config = dict(
    n_layer=12,
    moe_layers=[0, 1, 2, 3, 4, 5, 6, 7, 8, 9, 10, 11],
    balance_bias=True,
    lr_router=0.00249,
    positions='rope',
    grad_clip=1.0,
)
Below are experts of layer 5 (counted from 0) of a mixture-of-experts language model. Rows are named router (the router's row for the expert), gate (a neuron's input weights, with its number), up (a neuron's input weights, with its number), down (a neuron's output weights, with its number) and show model dimensions 0-47. Each number is 500 + 50 x the weight over its row's rms, rounded and kept within 0 to 999. Numbers have three digits each.
After each expert's rows: "gets" lists some tokens that make up at least twice as much of what it gets as of all text; "mostly gets" lists some tokens that are sent to it at least half of the time. This comes from a sample of Wikipedia text that the model never trained on. Tokens count by the router's weight.

# expert 3
router:458538441426479523587481530563414616571495507496519486433500550422482533463394459495524429501599513554541548425589508421584539465518461502528551
gate0:607490501420542553488529535496539502474625507511441531423476511488496480589440440516421500535443513521516449457534544434486550461571520450474461
up0:471509557460516532509454617507437559464532505446467582441476490497507525507392492464417485515501532429400496505543453483478474494569452497470481
down0:484483486537466487526546457585382491539537485452547501477452577518497345475546556571506477451430508409496522570435503548407504547470512538435582
gate1:554544629536520555546439490490601543635541478492533530379434566365489489544445536498586490503540425555547487449554399506481450528493490499506503
up1:427547530446522493482542461543483573476453595424518485510491451588472538515517520479473484564489478509459482463552425525480380488424370494451448
down1:454456525505531535575534415429440616413504518536520467483506545510490495482545456530493462534517489489478492528470410457478443557464517402505522
gate2:575391575562431575515489454537452466428489434543594472519424462456454457452503535559519519508449434468509579549451428523550470535539501522543520
up2:500455501467527556521483530462552460552536518506525606430548568405381484470395455494511545584518527473555543501486469524400514536507512471458497
down2:450469518531426417421606472588554565479480536553552469463524575380478518562496492471458474546529476536486449539574481586459449523466529478482548
gets: "s", "e", "y", "\"", "le", "es"
mostly gets: "ism", "ology", "ation", " information", "ations", "ium"

# expert 2
router:460570539584495520506539526433575482516553538490509408483500430485516495393513515567493514432512546538554454481437460461505578542547534421541577
gate0:523488529519448511499513507467538432436490475557488542457475482511547477503506537548496548530519517492507590575520437474614512459505548440475497
up0:419496606538504412514533455471564403443468499476456504554424395553506514470576464577441501426503506504488557508523408408535496478569530527458463
down0:487558487507446510486522469515442470363523511431516490454540592479450476503528574533494537583444487435507532428542407536505497479499538431454560
gate1:551511574461529518470550592499427489451548637473558552438548544460523460426530460577491487422455460556537443451430590437483520541486575456577469
up1:510527546492475479527513627466545421527464488604529599465553439396538448506421416633575409477470453516475513566456522476526461476553505515623438
down1:511439583393475520441482483531486593550493528510477511510534563592512533564500496462438519547571556581509486590429443434520553526507506502475444
gate2:586525487424507480467461553489423481542507595509566503451460531458468510461554410553615542487554552517454497524501540519542560558435453506516516
up2:382520453466556454475477489566559487557510505416429548541363453418452482484476411540507486521443633579487545443464469492572497475457473508455508
down2:505434541515462526463570457432511468523514533424501508434466537463482495463472435488476549512562467488463540602431525556488462445476527505469547
gets: ",", ".", "\n", ")", " and", ";"
mostly gets: ",", "),", " ==", " which", " and", " but"

# expert 17
router:509442426461493524499531507568590493576483511444495435469618599494499496540512523431555493446500554504543532470489530616473551559407460496528460
gate0:520485489415463516534522554460516486458470479429493552547437595515527576500516539391499500448485510530456445527405497503605571433450480536501471
up0:488388555404422539435341457446537554512515503518441584602422524528443560507519535506482474505483513527458486535509448441516465496407523512368462
down0:521431512521510455430495607545503497430448548499470533535425620483541481585506465425572452467533450482467536433518489524503569597518522460508508
gate1:543551573428396452538543417432510473557560414489461485484501481518526465493565449390515529538595416475406480511465432529524590559502437520442545
up1:434512592434514448524590508543423457531467564521502530501480494470446518497362479453514533450349530506475502503541587547505517532558478481460655
down1:455530545544410404526471527454491555538490545546485627493534490506495508456432482594537501441542531510482539584487584455530455460496439554531451
gate2:496516439479568595470442534491657465577482503525489419560429487466489542543495460429520408468459514413534424471345469501525519503451576454523478
up2:534489483427529521469516431454530604556508476478547452440540471508529477595542521393512530559520481531506521495525487455568432498397455521559570
down2:586485391467395528373482522510520541469461468502538489542526468557552565519432548544498478551587496469477377515556490455506449475465571449480378
gets: "s", "ing", "ed", "d", " to", "es"
mostly gets: " out", " made", " up", " used", " him", " found"

# expert 28
router:451561473556469513452502450531460465498443502570487503442533505513502504510589390538536496576488536536406439430563491493370527459476567502561403
gate0:617440477492485427564526485497486490468518501425547519471489422610551569425549411496469525518575521448537444424546490486531528561458564512528509
up0:522477469538547437555486452542535558550523482534520570471572505455549575503635457445478537523597560515527459464481461434545502563532575416469482
down0:499479411494552503479492514470426546455466538591478538447493538451545558604480561537475524582368536561547664490519419516474512473496556502561454
gate1:426404491509526476482493538468442475494429544521513519571535462478473446567510464457469492424638441438477462468460511454463611467532471504469581
up1:554538521425575491570595442576470510532568395527500445472433489498510578480492573468478419560506505474469467554660573405514480481422422576439507
down1:557427467450558424521443525528531497512571458442500404496530524490489429502514588498513452457415565616602543427552520496502391489493502495525502
gate2:575362497516474535475469537473553469517496459475463605478522489445486477537515475559510472488461491531455576474502535524510477491556423502535530
up2:484538516560568554493482507499559400473496509419455577445510511431513465469468470531512513478476502450524454441473477450607502485458545498489483
down2:502561556483528482494472443532481526431479530482493508493505479549545563535483480495501525575512472527457418563484544507450498440431483454469475
gets: " of", " in", " the", " to", " on", " for"
mostly gets: " the", " for", " in", " of", " at", " with"

# expert 18
router:504423429519499491481559591572576441531509437527517413450569596504475452470479484534544517489424472571502514421530530559623457515479524555478514
gate0:445485485526556512494523581480405490530466510434464514455579488557473478506455409514492546409516550508513539508541441551467482454582495586492446
up0:454559570582397490457492481464523441539517520500458438520433542531418494566504491457433441588451564455511488476509493563498473488496488597553499
down0:460448608494508506487452591568506542512378469504554566541508447527585497547524544533492535478501475477548479564502484527475583506501428400469473
gate1:600511536478505486552543510388544526455432432519491537411630580481453450489574481619395460452508559508538464465477553553539518422384527551534431
up1:464456538526561539453508512606449592444470447515551482512429420552438506456482462439442490540478532472486546491458558515526507537539434540441464
down1:424425500462376560464449543542465541529557562575459504487512610449475481504459454510508511481489513452494533485510456558511590450575512496532483
gate2:522580490576543463525529507419374493418527583547502527476543548576452486468533425460542522528467531448473568532528549557510644467503547521515436
up2:456592531512578471516521479625530515468496502372632481459540517504503503428397495464476511465496433576476472600500456552423549528445512506651538
down2:504479455542449564513471464579473508576471571464513545534458464493520566518493433436511454403501446466450448407416524473534473612481445404457422
gets: "s", "ed", "t", "ing", "th", "es"
mostly gets: "%", " first", " other", " some", " there", " several"

# expert 12
router:461403506435454530585465466499530455555508570434493505535573523457510552613558582415512498474445463464427476570445492500546462525486502425515475
gate0:516407482539478565548510497460555380514528541408492459522464504607519607606645507382423463556500527480457459510468480527524493491485455421450546
up0:485568471569508547462452479538471519518487540467572467497529398586528497549464496487474491444450478469576496493544480569457524458561472456531548
down0:560507495506368470543455409507448546424591489547479574515523476408499504455577403515527523496508535568453586461459506509506429472445575546555493
gate1:489520506451554544563442383505404468465502431524544540512532579467561586514605471482456539512404499511469526604429555516390511587600449532457517
up1:472525531546469610443530517536535483501463466535520535503472519429519525426483479492566514502521563576512488512383536365498520493595480507519543
down1:509500397602343531591507451568532579503549496503459445491583422503493527521592512459478536553469465522429461551371583478521530474473486535475537
gate2:531442622478588536485504384467562545473486471488512507489549468461440517550549548562425524523496464438480502463407473541494575471551476411555528
up2:538477398427589500506491476536476583494449513433381500553478521395513468460428485538510440498553555495578485531562498541560455428551441486513440
down2:585432476445490551492493591618454539493517499497602402553505533405548422470579505495418415514469469538483488565465536515511496521473476480479466
gets: " a", " A", " an", "A", "e", " p"
mostly gets: " a", " an", " p", " can", " f", " no"

# expert 13
router:510416430498510477489459466443469575534456540501509546533421439528470469504509480472509482517557422550524469569411538479540445563460471418582555
gate0:533372570525446448570536567504516485461387489461411460553539492522452514424481494416535607491511503416477444508370486536512439541541478531520565
up0:464591568435452443474495508493457513518484461525533521515526469552464530592574518461510443477523594510488439541476471385420544570469499447475499
down0:537483592530570461409458455525447537519441478545528469468452508514557498465499363391461550505482424494483522463499462474479471522376544372509487
gate1:476493512596469420419408524457534534442401545545590475521511398485584505386602520491527546564461469520461530564574448438570491481581521457546537
up1:529562610390458445433584486402490530464628562497542485547479541443509424496503511414456528523524594501512491516531570490445584491494548540472517
down1:600426446521514436526365531518544507553408486511543451503464481587459533471568512468600541511518489498470453411564452623478599447515496446525490
gate2:561441499489478461486583471416439557553526565481563533553468536548553518595535460475458560515546486546500414475514474485487468491488450463446602
up2:530485451472564475592466385499564443572461557538438505553474448549531454602528471512553500474455463509518489592482469518433529599433514552503450
down2:527384508441495492469510438490530512611465456411513450502390584448506461556546517403475480499546457541447386481430466464478477530472553468470499
gets: "-", " (", " ", "–", "/", " \""
mostly gets: " (", " ", "–", " \"", "-", "/"

# expert 4
router:518498487537402524403446496420518493537456506440456546545511450479438531478481468388456428507486442522514537554429572421512409488469545473540524
gate0:607442481432442507580560470521435455541593579403519404554610408504587544422473417565459579510470446493498427605445556460462556479474476448540531
up0:490436450542611450485495515437603565506515525475502548549494444515506457512458534448531506458484515465476518478435471515456443478564501509521432
down0:533536496620396552385455557549498567490518529546491496457377522541552515524506397541560470489486518514532520524541348520411508451435427387622543
gate1:500533496474431535484536463432459585445521515489441567537566532447582397478499572461538429613465566438410481427531512498475502376557536477540523
up1:449514485569516506519551656467464496447504466451484509468495464407569417415536538505588503529485450468557545432523540456526441505452467502552516
down1:424445542512509583455535472489522513513584377495496499518461529438501520435504441487439539571527511585499551533531478478418572405425485453501583
gate2:579581553447544534457520533439605448430542416461503536432495531547564480472540464417521521514670470428538425438497552515571546492467506521447566
up2:513521460482483435526540522585557479494527602450531537407486482455524423514507540491449477507544436489469494542454495588462521536491520496469574
down2:447525397398434481574521484431528521438497491444546504528426457450538562479458449463490506461512543542510540568499446579491588486435521459516572
gets: " ", "1", "2", "–", " \"", " p"
mostly gets: " ", " \"", " p", " c", " con", " T"

# expert 20
router:432512476466522519511586440562562482491523531492500500493610467464579598424512471489490440489496499551492539478571511567509460526431475418476410
gate0:493523540471450494500433446508439568473574527507552506548443440478501551511564443527421312432462502556444550540492513510477424472432596386561486
up0:522480571484467492451457439375520496474589463493523456547540541504439509591470578447511447417461539484470459451497520539545522475494438496522618
down0:529484522571518498532537517491478503409470453553542529488516472523497571514569439463545388533495483523475541546546459515413465479560461459569458
gate1:489524595551564462440500554510523535501553672517504527480490432579549500604467512497413448408567561460570415490616485483439439472502511408517519
up1:612504432500462526502487458556524560533462494532433499419465551551421478548553578394497474471513511533589479542531584468540550397470479502413449
down1:473569523514527527526545545511498497497468631573493555451517478438505555566524458433556529486503503473475517523515576588456590448425544461540520
gate2:535465463548472545622586532516466539515439460510495540542436520474478535529565447394437559450507500513583446597499414507471532579570385468496557
up2:389476527500423540494537477451522565506483449456495579492584381517504501493498485456533521489379457474440397469544467516456541516479419565483500
down2:448550506549450455504451540462521535492506471489488403465538486509430577511500476502471489509513477550452471471527499474548544343501621518469521
gets: "ed", " to", " of", "ing", " for", " re"
mostly gets: " well", " into", " found", " about", " early", " use"

# expert 9
router:450445500501531518476439569422481557458508551522485548582399533507495519503470556523488471535518521414439487542452421476438477493578536583489499
gate0:459488414511495392481490524511538569547550525513464448439515547530535573414551484390443567508498469417435564465559427564466529465388540417471480
up0:675559422549491482499440467456519514501416535503440452441532464447478477498542464490551498503489567520436435519389484535493454419442476409486559
down0:597526497531507522413484539493516521519490565477438486465498482498441438544474401489467554437539545525503479499467496541457528481428495541485545
gate1:521494536451591561525465476508508426538415432637518614488532480502408433499512503480449467437498490534448501402464557507479524522509542481498592
up1:527613488500498512530463537435544491469520546503444523547497485461538561449428523458457441515535442528482537461503540564508432510513452588502527
down1:521473495520401513512496416497475538579506571515571513507538532586547501461389459435472500479479599506582511586478419564466459452538498439554508
gate2:488561514549426437515529422470511532432567597427475453552535475530562609502511594505528553597531479527499475462458460481545602558498536519499583
up2:543538539437520582512426475438519480511554390515594464468551502472560531493467523532540444564432558505491500503468499450608510516533546500518450
down2:548437491545546533513374539506499525577498471479526584410519400456565466411546588466538531538447533560544465367411456500574559473548545467511459
gets: " |", "|", "-", ":", "\n", ";"
mostly gets: " |", "|", ":", "):", "---|---|---|---|", "="

# expert 1
router:515485505536541474499378481556441404548483498489492571653397461546452521466467514509496472574479510416492579490483486542477517386584505578491519
gate0:561422547459563501499476434571480432561528459455480515452508563409528495467437473538532526605544487531472632407455512477476464472487380543437502
up0:427427519419505519459515501537542499410610515483488536498512503371434490504467452547475567408479383517526533383509516553468503442554455432447547
down0:468478488547451461566490505491467589485501554477501516450533536585487498533466476463412516535549509474563508554575570530573577512554511591473496
gate1:518562494561503438491495500448551441543504506479430475467540549515504596504561552469501442479570499505535488515524402495586396419526420521433517
up1:486489470538458441516464474527455599383476485481471414513474445472424525419497537410486455488433542461447507537461479478571442539487502501505566
down1:442569441547508495490511496488560509445494495497514500552500561446503478504518502514602612555608517523474455465469539512518534449472437513519535
gate2:479499458572566548497484486526455453515537478476513546508599512568560540477533425498479445432481510518485567493460494579534471500577586562503562
up2:525464508573532518588494440526460451519417482531395522670597499480524472466489418493627501460535474550504485477506488559535511492549491506551468
down2:484536418454493627462438533531525544566472526587412556452536471571517534471548503465510506570561564445537512475423476484556572497428457449539480
gets: " |", "|", ")", "0", ":", "-"
mostly gets: "=", "|", " |", "_{", "born", "Personal"

# expert 24
router:593599573488446525563451481461392548487552429477503581491419497473499557507481553411482433512497485389511479465485444488579461487480517459499571
gate0:510526450498442531514504568551519548451556563547511536462540555554509431461581535479490475509456415479432528531520575638570481433520486448485480
up0:525425403456477529440564468428438536485543484547431463476528363493580488505422542489526523539568438420395524483430430523480529447459504514503467
down0:544465513483539530573481458582525557420545504466486608584525553485476529488578469486497411494506563550442476503513517471518518495485559433509519
gate1:545516519384508531435579509496597488480502566508566398500541566496542560530528503502483577523486460467515497413452497491601536544501581477402514
up1:562507496491474532539486467517477496527500499499515459509589486556461372566410515471502607482424569509514405472510495565528540499439582449570509
down1:512416540529447540482515451466584488545416501568444559491427473546495529547566474491491429493485494552518530505456589585454365554430421443509502
gate2:591425469484486505549458492478444521456557489502522563426474448567503406588432495464541435482521445538475574551507541568480437517451491516480426
up2:446525578492484502454473505482560466530436489504555474556400504529521485482494490438673502441497572551432550434446480475446410502544442544501454
down2:521574345422467492433490544460524532487429521465520478420483489558511500570515490531475529499521496517471518511473531499519539525474548618466480
gets: "\n", " \"", "==", "===", " (", "|"
mostly gets: "\n", " \"", "|", "==", "\".", ".\""

# expert 22
router:479429444502566557552559525558527491510414599540537471519452506524522464495478383548478570504586499534561512510587492428591484386540412490511543
gate0:504436421559619613521513531531428466444531505540527489548458508547537462550496453503493510534524514472585498435634428495545487493514472542415516
up0:515441455478538554435468476456501504452547476474407491527519429415504513453433499526412355525487427484474472464523506506577522424465568481564534
down0:387527442443404470553494517470473485497428490465554450543571456464555525518479577535546472405474498575486521478425527537507449548449522501631477
gate1:504534499436547458506538550507565497613482585524522511449669516513495490512483507504473566590544531570416512429493504440489557333551579447484445
up1:496565518469472452420553503488567417454508541507465457536566456393548540561543452444492548516420463455476509522611502580502444524418572467454378
down1:523390444452503462477443521447547519449493495546529525443538521484486456504567481485553505476511538501433635498557470496522456531459547461533529
gate2:510592528531490497434481539493485481510527512473501474554522402389515515464561467505624501472502529481461470473606522502507553485470397480504511
up2:530430441529552570484487420419520516525542481436556416536469573515460475470444522469446549513514605430507474483468419525489510510458380507501467
down2:495583584605516569489507484481443503470511523473477464536547441418552457514395487452580479481480499524538417465497520459495542470453527578481477
gets: "y", "s", "o", "th", "e", "t"
mostly gets: "y", "ya", "sen", "ley", "ren", "ina"

# expert 16
router:484465541524471450448487551440350546554440399495502521438349455471465469555481531485492424577509362437557518432513595469577470557497416497496510
gate0:499572585428442493511495438461488487496436513528483507518508495554465494479535404521525449499613502577449448483505573415491547495538523525514468
up0:487466443461553497493541566429514531500490589566525622497502485508420479547471572384468520443484465505443468520447474631497510513462549517476519
down0:489533588483515459397444466518461483399502404525479433461501503498507412445504543567500480582558466568419577468506427588427496415513492492472493
gate1:435517498378543526425585510419558467508415594472505537485515502402447461548516521462497442414553443453465586469478577562476569504586459533468564
up1:518446473521508591544512483514412513586410425481520517539430395498531497506506450550472483504498409483592515502579514514491536491489417498441559
down1:445583414479488545482583466484570415567493502581539487560426509499510492474565618472547485542494562526503573531469493491492455488504528508480463
gate2:479512525577589426467492571444528541446417414464442503506633526426414501464652524414464546472546529445441496455523494472510456537542439526504499
up2:470554490515506507536477563530513503459490423445526537497460468574548550580541468528486425564513460427445535466418354433543423492495499470520559
down2:490587435479521461532551491615481530549508540501482507504606447480435562471473528447544470440655495478562580544515572550525504489568556510566547
gets: " ", "–", "li", "i", "di", " W"
mostly gets: " ", " Sp", " Em", "---|---|---|---|", "–", " Preced"

# expert 0
router:422534535544546523437456554466410478461519456529478535570370446475503486432437560527538468532465561430496508522447396463468505523543494550465511
gate0:573538520497475517473559527537647546546505498538454461443554550535517504542494500483483485417557583491453579526521491508546555505628542466566531
up0:439483512466478490464403490534467449472477457461509460456546581487480446481472502563477501445490443601520592513501468528474535569555481490461531
down0:469510464475490558613418513503507471512450503517520417527578576531534521559496612532433501550426534471443546586555452556469474529504463405480533
gate1:451417496511558465623562555454542486484425457514516428448519480442482463421486518537554518543510504480470437456498506543578441539446559456519555
up1:482457518449519539472487520494510511458531509588503507486475570486441527444506565551570508428479467588521491473455436431575566524465478457465462
down1:536563488592542467528542471462461501461441475428590515487529484416448454516592538425478562415442489466528509430545556529532551395554510412520516
gate2:391484597572506456514510493508437445477533522526455455508603515496507438486439509517444595470575525514471505535509447515481480481484592504442595
up2:516570488494616609510528401481489513507533419421471471499489494502521549510475516414487523441519522539419469458459444439478457516440373461482544
down2:508439499432401496462472533560477458569442489555441515496517400485558432402560426489512544457520450529534472608479466499503557458464512479510502
gets: " |", "\n", ";", ")", "|", ":"
mostly gets: " |", ")", "|", ";", ");", " ==="

# expert 27
router:508572524460491560421463543525552450557552517565448451510496500475537432530525472527481470539410511447555497460497435527410461440434565543511484
gate0:477489522486530530499588444478583476599531519408522318468495465514509511408471524562500458425485527570532448457498459478540561521485474489517442
up0:398475506560636517435431502480447478564516532484514441487489512383394507580463457558496538594602477450566477552491529508471574510457426556407482
down0:479421521425593463510488520537426495463455544538519418502567638518520526477529487624480510420447379448435452463462460456548524465527519503485464
gate1:501395459553435590553536484434502425396549471521447544571500499554547431536456477539446456491553514479479473600578485546490560494471443483536553
up1:459548364456574485509411486535464559465498439539540467456645499584476542503551581464417571466448538488471455369515572583460463582464588538476427
down1:452498504432470493415491533430501548569555470593447505445512562527486481453493458433430461485462495491514511609467573415550533492575486483445472
gate2:564546519609439406432404512533561493479552499518576528576469456416491518476579546532426499533391498538522450475478463550494476491510516566538499
up2:471544463501425491502499495521564520498499475599455502461366495607551385521477536508591487478564587486522471456500476537459637527503498469489528
down2:415387494546541490571554494557493515501459500510488430479463485414545499576444440409500534432526523430485504532509592530533478484529523488476513
gets: "0", " is", " a", "5", "6", " also"
mostly gets: " also", "′", " are", " has", " most", "″"

# expert 23
router:446498492503559513497567599554499476456485465492436480426515427554480474453434446512494578535468537496532506505605534514455479570450504500468524
gate0:498491565491557561501516381440478502514553401413484477444560508462447457567421448561562488534481460443494437479541469567451411426541634481474494
up0:533452527472576499421539548505466518464433481504504459577465500538553536525547548612475469515449462537445548611567625513496532486526411497486454
down0:549494622476510466446420535574518525409491574552566470425473514462460496536458517527480571581473552488505580487591490498469532611470485534416562
gate1:533588558524480537522389484373515515500536451433460604504556502520479453436516463482527365517462540529498453483520530513461542571461560491489547
up1:593579459481382575483483576486576542528508466516473508556485515535492462513476557507450459473392408590482467470555490423522501532552592487515479
down1:420495554554565476470423517508484468492542533512457441500408571474471450449437555480500554430642443574553536505515512581463477453578463584555531
gate2:588563495533429557463608567538574455463430527525555568529471517527523488417544501551566475502532472559475649506605502459482485424362516524547477
up2:459555537516450484524439461451570474462596477504496513469485524442448509584394508511463561537419533558483519609479447548448434484544480451454509
down2:516507502593558500518533416521436479458444525472495583475511479499574487435555493462592510458454411397454475490573530531479500541495529590542425
gets: "s", "er", "y", "t", "n", "th"
mostly gets: " York", " John", " Go", " Mar", "ley", "z"

# expert 30
router:477539565562450536605454527532490516455435517582511487474483461479587545469433539527481553400515516541451563527433511417619525474506366493438513
gate0:453512505509471449567545539437472450478470537512509521488468477576510592484467546548512532490482474530528528506529469475486551482514606468493501
up0:512598561459554465533580496473602578488435575592453495389573505407512466654524525617428514465518543476499519479466549490516441519479535527456515
down0:573425473470452493517565475477445589526523565558511527533520542523458507434462465466562460506527551519528485459457466481526577519556451515527558
gate1:483542558542475530536603523494440435518563516521511555498495533500503538526454554561436581429551544576547508490427500426508536462439535471387484
up1:414474457475562553512495460478524467450372569439515527510480484508605445492529464499447517507563496472509525460553564470502452409489543497553475
down1:466397539408434536455560535484562489550479529509514519425435440477521509551497400470548420473586389482363487458540488548504518455491478563441523
gate2:579498505568526524491508478382457447455546584511501543525545517452477504453503473518493508538451509573461547496411461465526628510473504484449570
up2:502579466569522507548481531540565487457561547558504483621507506502623382395551538500562564550458468465449487405515497428571535486425447452493506
down2:434580428489439530459577488449520500530590551541475416538489495432458578550491551548490423465494425524641554536465468436530398423579518466507469
gets: ".", "\n", ").", "\"", ".\"", "\"."
mostly gets: ").", " ==", " film", "\".", " ===", ".\""

# expert 5
router:544430656469478498578400475495582503542479580492477556517539542439586503449551569539523554549479521588455512581548519393485483461501507590451548
gate0:609511511515475562534506495542431532501498522500457557433474499496443478411590455583427482511516502532467531399536509505503435491514554442495418
up0:468570541476511476487543552583451481446528467471479530554542426456513505428511442554487510520398464560455538503488464472564477513465450540486439
down0:500463435587448511529456399454537524555469502513450563464470440537560443493539523536494451475492459560473555458482599563430512521424506564519452
gate1:490502610537489577512458454568526527560510367541441552609440526506478429453541501492518551480547547446541559601549477531506460535424481461497589
up1:568490507572576484491508499429439476426415552458359465427467504509510534527499508560489493477499472523593457503544562525512563491526506456515428
down1:508543518530514493497547432505471537534613563525612453553537574521485483424462525614419506442466530396457513591508562488468557521533525621550537
gate2:550529532556596501461426466507526526448543401494549553555421478461530436539515496431520469431482474565477550457542458398490526598472516453450562
up2:576489611531444607472430522507498469518499467476526561503508506499434550507481445394500522465471480507520515464503542497480522501441518475477454
down2:511476507553448563472525531639506514507515535512428534476543434470573534427513478583598472588444469460492531508468446552421602454493493551531429
gets: " the", " The", " a", "The", " was", " his"
mostly gets: " the", " was", " a", " is", " The", " an"

# expert 8
router:565539462568472456504606466441457533532502524501481591458499470483423491460486521562539527521539534548527541518499522463478529471539561522492526
gate0:520506498483535435486486455439401552414502442497514533448469547536471431463534520608490538401585479614540542533511494475579437452537548539470453
up0:480546511482505445490485473469517468496458566574426461528518539540473477547445473558560586550506409535495482476529496536450505543490464467450544
down0:525544532502456503458427441523473433548578514469452459487431428516504526474427503574519483503540503528484478414455551585442585460577474633521576
gate1:415411505470469531563475466485550440504449454471489475458462501584472476449407506506561498564494413457431512537408487539523464480533403560474501
up1:433505418416584554483592529494461524528462565478511515544510603471524576485425384462474546540507506504519489502461542497552558477506529489511486
down1:552507448481560456459474486494556422477477489489443460529517531493418360535451531611477519520529533563516407560574517472490510426466456458471577
gate2:461561565403470488497487488454558498452551501551494531517551472530431517493547524537537487394480510459496468488513503470568561485522470581483477
up2:548467461454410512451479540469530507452434541520473458440547625444534442462627529478510408518444426460374487481541539534498507442448537437586414
down2:507512435380561474547572482456500600407480466528535517549570474492515545515522442510420505436588509483496525481544528366518456463425486447508628
gets: "==", "\n", " ==", "===", " ===", " I"
mostly gets: " ==", " ===", " England", " County", " German", " information"

# expert 10
router:435534605438497471521523491530559462504628493401437470497519486478550490470552451539569480596540514486462467584468495441461507474426630330514556
gate0:530515511504564488480543541583572401503451528405538519371499535545427544525488530407403439488468545467513413531570466462551501520535498500335600
up0:519527519452497480551529492505400587480521486585485594483540403467491506443497595499531526459459596455489447500490526460423545462471549527495488
down0:574499493514487429509452574541589493467498531593535529470509476448454492456526513514500478535543484506488455542536557410422407480459505488476521
gate1:492545466542613544424555526535483492476485469457535423508394472514461621421547531479490453458498590504452525455574505461524489448471407584516518
up1:445555525466452496572498462474569459441511521507520405539537443452629419552484487521449469463437476500428529558404495477504448573548476554489461
down1:444432521518481502571513445493450476479514541491558517511450577411604461477526512431482509390370522484495482569472483386514509494571514436510506
gate2:520492488469466589506578498465484483533502513500429522512587443603536489567536496427479461561520522582519441442534422556543510453515519488433469
up2:467458519485530476459501419583513464544471537501606512496490436465394520530524526450489453545505461608464487536508426512527436517649492447435518
down2:445515500485490473467541522491527499399474493431523484546489507484580483522404529481421603548466477498528491466531553509530478520412554393540462
gets: " and", ",", " was", " is", " or", " he"
mostly gets: " was", " and", " is", " he", " were", " are"

# expert 6
router:483591528500449473529523445586515445486470515538428430426549472437551456471589398528562491539493549509506545541573537538428553480606491367567488
gate0:590528516534539507516581417501565540405493550506478534596529574517597416429576602477522443593490585381444485504594519556561487514520445481517468
up0:544525515419504511519469417497468408421447527551488447525565582504499542559519544451468566585552485545583557549488474493424441475546460604469456
down0:454503554483554464585453493476398583489526420463565525433496469448528537515427537508503402352492508481483519443485472555545530475455486609480558
gate1:437508498554505537421477441547493404562536493447509608503531523502512563395512559456554502486572498518505566428440480497446481525452416528445600
up1:551470574453463448555496532488530434546511473600440467586517431486484459452437408535471439506504462451554518529484476474482523490410536497502544
down1:537437478623517482570456555429542494477531486482508506519469539462475471553484525491494528416542565521508542488541441511444448556560473449458472
gate2:510408532524501455497462415534481515456468557525473515470433491515527560528435485544490534569447472469509550451539491545463516461521473503492490
up2:500518477515498472498546512573466479407551388466562548448447512523405589509409500569533401462601506462485491525498467432520553460464453495546540
down2:494504514479484531473482473416510524471453508520436471475374496546468520448518552503479582486408492527547534469413555539497535513529511530474428
gets: " of", " in", " to", " by", " with", " for"
mostly gets: " was", " for", " to", " in", " by", " and"